From a checkpoint of a small mixture-of-experts model trained on Wikipedia.
Training: 462M tokens, 3521 steps.
Below are experts of layer 5 (counted from 0) of a mixture-of-experts language model. Rows are named router (the router's row for the expert), gate (a neuron's input weights, with its number), up (a neuron's input weights, with its number) and show model dimensions 96-191. Each number is 128 + 32 x the weight over its row's rms, rounded and kept within 0 to 255.
After each expert's rows: "gets" lists some tokens that make up at least twice as much of what it gets as of all text. This comes from a sample of Wikipedia text that the model never trained on. Tokens count by the router's weight.

# expert 28
router [166 125 153 163 111 103 139 140 109  93 145 126 144 126 148 127 148 165 118  87 109 127 138 165 159  97 151 108 131 139  81  99  80  82 153  96 163 144 130  59  99 132 113 103  59  68 159 143 141 142  77  92  99 100 131 165  76 148 193 110 136 170 171 171 126 117 142 139 114 115 136 139 218 145  99 149  71 185  95  53 153 121 112 172 166 102 137 168  95 120 142 111 156 110  93 118]
gate0 [107 155 124 148 135 173 119 130 174 154 136 132 149 174 166 146 127 140  88 176 164 100 154 140 125 128 147  98 195 109  97 129 142 152 163 116 111 116 108  75  58 127 102 132 170  84 239 106  85 147  99  80 126 139  90 129 118 144 116 131  84 124 131 167 116 185 145  88 126 145 109 154 148  95 130 148 164 158 142 105 130 127 105 152 123 130 126 135 193 124 123 140 152 153  98 148]
up0 [179 138 147 118 118 158 186 169 164 134 122 116 156 168 116 141 168 122 145 155 156 135 146  81 148 141 109 130 167 135 193 158 122  98 119 131 171 122 171 162 110 142 133  93 132 163 120 107 116 148 180 180 149 169 152  46 140 105 218  99 133  27 196 119  80 162 129  93 109 126 144 195 117 111 100 115 117 106 124 183  98  92 168  80 115 145  65  71 116 165 127 104 129  81  97 136]
gets: "p", "m", "h", "b", "f", ") "

# expert 17
router [163 112 191 173 155 132 114 141 152 122 131 122 164  85 117  86 140  96 112 145 177 123 114  73 133  48 144 142 137 139 109  77 121 102 138  74 109 168 101  88 118 180 156  77 133  96 199 112 161 148  67  88 154  82 145 106  77 191 177  80 121  84 173  79  84 152 153 123 185  88 137 162 143 100 105 149 137 169 129 133  83 113 191 175 175 129 142 132  67 127 141 134 144 107 118 146]
gate5 [164 109 100 124  83 134 177  93 103 183  97 187 104 197 132 107 109 156 127  81 104 102 127 140  85 110 167  62 135 136 112 140 163  94  89 143 102 163  93 124 152 135 149 144 119 119  94  91 153 134 120 142 119 119 164 126 124 156 140 154 153 118 110 132 100 127 175 136  75 158  98 112 142 126 166 139 106 133 139 125 140 134 167  91 105 124 107 101 141  98 142 104 143 148 109 127]
up5 [ 95 191 125 161 105 105 148  99 159 124 134  70 135 109 122 150 151  81 181 144 120  71 128  55 125 136 193 152 150 118  90 167 133 142 113 135 125 127 162 185 104 177 125  69 130 126  65 112 130 126  94 130  85 125 187  83 109 122 160 114  80 117 127 142 153 101  58 109 105 141 120  94 148 128  75 146 114 133 133 122 132  64 166  93 160 124 148 129 116 128 120 142 160  68  93 127]
gets: "o ", "i ", "a ", "e ", "an ", "y "

# expert 27
router [150 129 158 229 133  99  96 123 100 104 128 156 154  96 113 120 133 170 160 119  90 152 125  90 114  96  87 131 136 136  79 103  93  87 144  76 132  88  99 117 119 137  98  87  97  64 184 121 153 107  88  72 135  98 154 151  88 169 114  78 104 145 167 112 153 150 161 158 136 105 156 129 212 123 120 136  58 139 138 127 127 123 213 193 186  90 174 153  69  76 130 107 152 152 117 118]
gate0 [125 143 162 106  94 209 171 190  72 178 109 141 117  68 205 117 118 200 119  89 186 112 176 191 168 121 177 107  91 129 124 104 155 139 126 126  79 112 160 167 109 132 181 137  93  80 131  70  83  72  96 145 105 156  59 159 128 152 126 100 147 108 113 121 195  98  89  77 138 111 122 125 195  82 108 109 100 139 120 113 117 136 120 218 145 124  91 137 147 106  81  81 115 101  98 163]
up0 [109 127 131 144 126  27  85  96 156  96 187 133 182 103 161 120 111 150 102 117 132 168 174 131 144 177 124 117 165 110  76 188  96 134 169  77 146 132 146 149 100 100 114 122 107  88 133 118 117 135 175  59 159 130 161 106 105 106 130 123 129 200  76 109 147 106 114 164 125 172 181 168 107 161 140 136 124 148 120 113 168 145  92 110 129 165 153  94  92  73 144 138 125 138 133  99]
gets: ") ", "0 ", "1 ", "2 ", "5 ", "3 "

# expert 19
router [167  98 147 216 143  83 110 127  75 134 140 129 167 105 171 130 121 138 116 131 124 166 160  82 154 103 104 107 140 134 100 100 102  88 150  31 122 121 113  84 127 151 139  95 101  44 179 118 143 159 117 124 144 121 179 167  55 144 165  80 118 151 130 123 116 132 147 117 165 102 138 163 160 124 141 129 117 157 100 102 110 116 202 149 198 114 143 152  78 104 153 108 134 146 124 109]
gate5 [146  76 174 112 153 153 167 128  97 120 116 132  98 144 148 180  46 137 127 146 192  69 124 149  51 194 142 191 109 170 145 105 148  78 130 171 159  87 144 122 114 218 144 136 125 141 109  83 113 127 109 141 156 154  86 124 127 103  96  72 145 155 141 106 127 115  97 162  88 147  88 151 154 101 115 112 148  94  66 116 156 137 143 116 152  83 123 125 101  94 116 141  75 131 102 146]
up5 [140 168 114 142 118 118 112 121 147 164 109 124 161 131 124 131  98 108 112 135 132 186 154 171 103 123 155 166 148 119 139 181 113 152  44 166 113 123 168 140 145 183 155 148 115 134  56 128 144 134 116 149 151 113 146 115  85 164 141 117  90 130 164  74 130 128  90 107 109 168 142 173  62 105 115 182 102 102 106 117 156  83  79 142  75 142  98 104 156 146 125  80 158 114 158 141]
gets: "| ", "- ", "The ", " ", "and ", "but "

# expert 14
router [184  98 252 118 160 101 108 125 109 116 121 118 142 120 140  94 138 134 123 131 145 130 144 105 138  92 147 120 140 136 109 118  75  91 137  86  94 163 152  67 128 139 164 107 139  66 148 105 172 101 107  93 134 132 171 175  85 185 154 109  89 174 138 128 157 106 121  78 101 125 127 159 119 106 164 135  93 167 105   0  94 101 113 201 174 114 124 140  53 113 123 114 138 119 133  88]
gate0 [103 134 125 111 101 152 121 169 134 118 109 201 109 109 213 187  82 177 140 153 156 101 115 148 100 111 124 113 153 156  98 159 137 113 120  93 100 121 132 107 102 101 179 161 108  99 188 154 121 153 129 179 130 102 131 110 122 126 120 153 132 129  92 138 164 125 137 123 120 108 140  98 215 112 166 113  92 112 161 183 166 157 149  56  98 153  59 161 102  80 192 126 185 147 106 133]
up0 [154 138 124 147 146 183 186 144 124 121 109 110 161 103 104 101 144 127 140 116  73 118 165 177 136 127 159  80 102 113 122  78 100 135 119 170 142 143 130  97 179 121 152 154 133 128 150  80 122 150  84 129 109 106 169 220  88 116 139 120 152 123 119 128 121 150 145 112 150 132 144 122 118 112 134 133  91 170 132 165 125 107 141 164 117  94 112  27  85 196 148  91 130 145  93 186]
gets: "en", "in", "h", "or", "t", "l"

# expert 21
router [164 107 181 128 148 109 134 104  91 146 151 141 149 119 124 113 128 120 123  99 145 160 164 139 120 100 147 149 175 139  91  71 110  73 137  88 136 122 106  85 110 128 133  94  75  74 157 139 132 144  81  86  98 117 168 174 123 170 159 115 113 160 164 108 119 164 165 153 129 120 173 157 175  72 116 171 104 159 127  63 152 102 118 166 166  97 148 148  96  77 161 160 131 158 118 109]
gate5 [ 99 117 136 125 149 128 143 136 139 156 172 143 156 126  71 132  96 137 122 122 139 167 182 102 180 147 123 144 152 122 112 165 184 131 133 100 128 117  98 158 128  59 120 182 154 112 101  85 102 113  89 186 138  82 172 109 130 145 110 124 112 102  77 130 158 106 174 116  75 126 144 171 101  66 146 129 185 141 133  95  95  81 156 145  98 141 118 176 110 133 145 154 132 168 159 106]
up5 [ 94 117 147 142 100 147 109 148 122 158 131  75  95 133 108 163 177 100  96 140 162 162 114  84 113 145  55  43  78 106 155  94  95 154 103 109 138 103 141 149  71 128 114 112  98 115 146 153 162  44 199 134  90 203 153 192 133 136 146 138 141  99 145 111 101 137  87 107 141 124 111 129 101 117 152 138 122  95 132 125 109  32 122 146 137 152  95  54  87 110 132 140 117 159 105 139]
gets: "s", "es", "y", "ing", "ers", "."

# expert 6
router [151  82 189 158 141 137 110 167  87  81 159 128 159 147 126  99 109 105 110 145 103 184 144 127 134  90 169 121 124 160  99  47 136  82 130  46 133 127  88  90 122 129 145  89 119  80 116 132 148 117 109 112 101 114 123 167  81 124 169 149 122 130 132  89 156 151 147  90 150 120 147 155 164  82 144  95  85 125 106   4  95  95 124 174 175  94 174 151  82 131 124 130 150  78 139 101]
gate0 [175 132 132 139 121  99 149 153 120 131 126  97 189 147 145 137 137 146 131  74 109 143  92 151 125  87 112 132  92 118  93  79 156 174 129 122  74 187  77 138 194 146 163 107 164  97 179 162 111 136 123 116 172 101 118 129 106 176  92  97 133 149 152 122 126 134 130 124 213 123 130  75 124 116 126 123 161 175  93 101 102 166 121 137 138  73  57 151 129 149 126  95 154 112 124 163]
up0 [136 139 146 136 152 159 201  97 158 116 120 123 105 145 109 186 137 153 148 135 151  84 121 145 149 107 145 141 125 175  90 112 119  98 223 152 168 140 186 109  84 155 132 114 116 161 141  77  65 196 102 129 156 140 144 106 153  96 134  93 111  55 132 169 119 111 182 157 125 147 125 118 135 131 164 175 152 126 192 199 123 129 150 100 117 112  97 122 141  95 146 109  96 185 186 129]
gets: "e", "a", "er", "i", "u", "o"

# expert 13
router [188 113 230 185 140 148 137 185  96 154 120 132 156 131 127 136 161 135  98 153 139 168 130  89 160 102 168 148 152 164 114 127  98  89 149  32 115  63 140  97 136 116 149  79  96 114 219 134 172 120  98 121 139 150 183 134  50 154 164 120  96 109 130  90 109 121 152  84 144  77 152 146 178  92 122 202 115 130 115 120 117 120 200 168 178  92 159 145  85 126  94 108 136 120 106 109]
gate0 [116 150  98  91 148  93 104 114 179 135 133 139 173  93  92  62 138 166 182  95 161 120 113  37 126 157 151 146 112 118  87 169 132 127 176 150  77  98  77 108 108 116  75  98 149 120 128  92 113 166 142 118 153 139 150 161  55 164 104 144 158 125  78 144 174 151 175 110 149 148 142  89 175 157 154  41 182  78 110 134 118 137 215  83 129  80 126 143 121 121  88 101 135 105 150 115]
up0 [139 156 104 140  69  95 104 193 151 137  90 117 147 148 128 123 129 110 119 134 181  84 118 149 109 125  99 102 183 150 105 171 138 110 106 130 194  68 149 155 196 137 124 113  83 122 100 128 155 113 141 131  60 126 118  84 151 139 147 141 154 134 183 164 155 137 129  94 155  81  96 148 112 123 141 121 122  73  95 139 127 136  78 123 130 141 140 217 105 163 122 137 134 123 134 122]
gets: "ed ", "ing ", "ated ", "ted ", "used ", "ting "

# expert 31
router [146 105 244 139 154  97 131 147 102 114 127 125 153 118 151  85 142 161 120 187 133 117 117  71 142  91 185  96 137 119 120 133  99  89 163  85 131  91  99 101  74 117 132  81 107 105 169 133 118 149 121  59 122 129 136 138  21 157 185 160 148  97 145  86 140 150 165  91 144 128 140 141 191 129 120 147 134 139  99 111 127 111 225 151 155 129 170 153  79  85 147 137 121 123 128 104]
gate0 [ 86 168 145 138 153 123 109 145  91 140 123 146  95  64 109 162  73 171  92 111  84 137  97 167 178 100  92 165 147 190 123 130 150  96 102 125 100 127 217 107 102 118 126  95  89 114 121 102 173 151 107 130 144  93 129 142 235 135 111 116 111 168 181 135 180 107  90 126 129  62  77 106  81 163 116 120 113  72 137 132 200 145 114 148 104 126 115 135 135  92 160  74 116  61  76 136]
up0 [141  77  98 146  82 103 138 112  94 114 118 136 156 247 154 123  92 108 166 151 139 104 177 101  66 160 146 130 171 111 129 142 128 120 120 126 173 109 126 130 164  73 125 109 195 114 121  85  99 115 142 136 164 162 107 131  86 163 113 104 110 125 103 105  81 143 148 139  70 159 154 156 111  50 138 119 163 166 124 113 148 107 127  85 108 118  61 166  97 112 130 178 100 130 108  98]
gets: "he ", "it ", "is ", "be ", "s ", "es "

# expert 8
router [161 110 154 213 129 111 108 185  89 161 128 145 156 120 147 133 118 161 145 116 117 136 141 155 162 116 151 137 134 143  83  85  89  75 152  90 140  93 109  77  90 104 161 121  91  27 188 136 131 158  86 101 130  95 150 180  93 147 131  95 129 172 137 140  91 129 196 136 130  82 167 179 211 105 137 158 116 114 112  94 135 131 191 184 151 106 143 181  71 126 137 102 127 124 116 137]
gate5 [135 118 145 132  92  89 109 167  67 134  83 157 133 130 143 189 130 203 128 134 101 156 121 160 167 114  95 139 162 174  78 136 160  81  97  90  71  63 203  78 115 114 169 115 100  84 168 114  95 104 139 106 111 121 112 111  95 133 109 133 127 174 114 110 151 138 150 159 143  99 161 128 166 137 122 142  62 113 137 106 120 118 133 167 142  74 177 179 127  87 200 116  87 108 146 144]
up5 [ 86 144 101 122 131 133 167  92 149 115 204  71 159  97 129 145 157  65 122 160 129 127 167  84 110 107 126 126 133 116 141 132  99 120 132 146 168 103 160 136 180 138 134 131 162 192 180  97 159 132  63 182  98 150 201 123 124 121 165 111  87 104 173 130 163 186  93  95  98 171 109 140 151 159 124 132 115 149 105 146 160 130 173  93 118 139  98  97 114  67 109  98 106 151 164 121]
gets: " ", "| ", "|", "0 ", "— ", "1 "

# expert 7
router [172  88 156 216 167  77 106 151  99  79 139 116 115 123 131  92 148 121 122  82 147 166 119  59 142  73 131 115 182 153  88  61  90  93 146  79 125 127 145  86 127 160 138 110 104 117 168  90 138 110 117 110 134 126 196 151  74 143 175 162  90 104 143 107 107 153 157 111 129  61 107 126 156 103 125 152  87 147 110   0 117 138 200 168 173 136 138 141  65 106 142 167 145 132 124 124]
gate5 [192  97 112 141 132 113  83 123 139 128 147 151 134 121 144 216 143 103  67 135 162 179 243 117 145 103 127 164 150  98  87 105 116 115 130  90 160  99 142 120  92  98 118 130 136 128 147 150 124 157 122 138 190 158 134 165  98  82 159 150 109 143 159 161 135 145 192 154 100  97 158 122 132 161  96 135 128  52 125  78 142 130 140 119 123 181 128 140 131 103 164 115 127 127  97 133]
up5 [236  85 121 157  90 137  94 142 176 183 136 149 152 114 149 126 121 138  67 109 191 120 141 115 112  96 131 118 144 120  63 108  92 152  97  76 157 140 137 124  97 107 117  61 123 125 114 168 171 120 128 115 177  95 175 106 117 112  82 157 160 138 130 143 144  41 152 127 122  84 178 126  93 137 128 144  97 148  98  88 130  74 127 115 131 121 133 146 175  64 119 147 129 100 112 118]
gets: "\n", "\n\n", ". ", "- ", "= ", "\n  "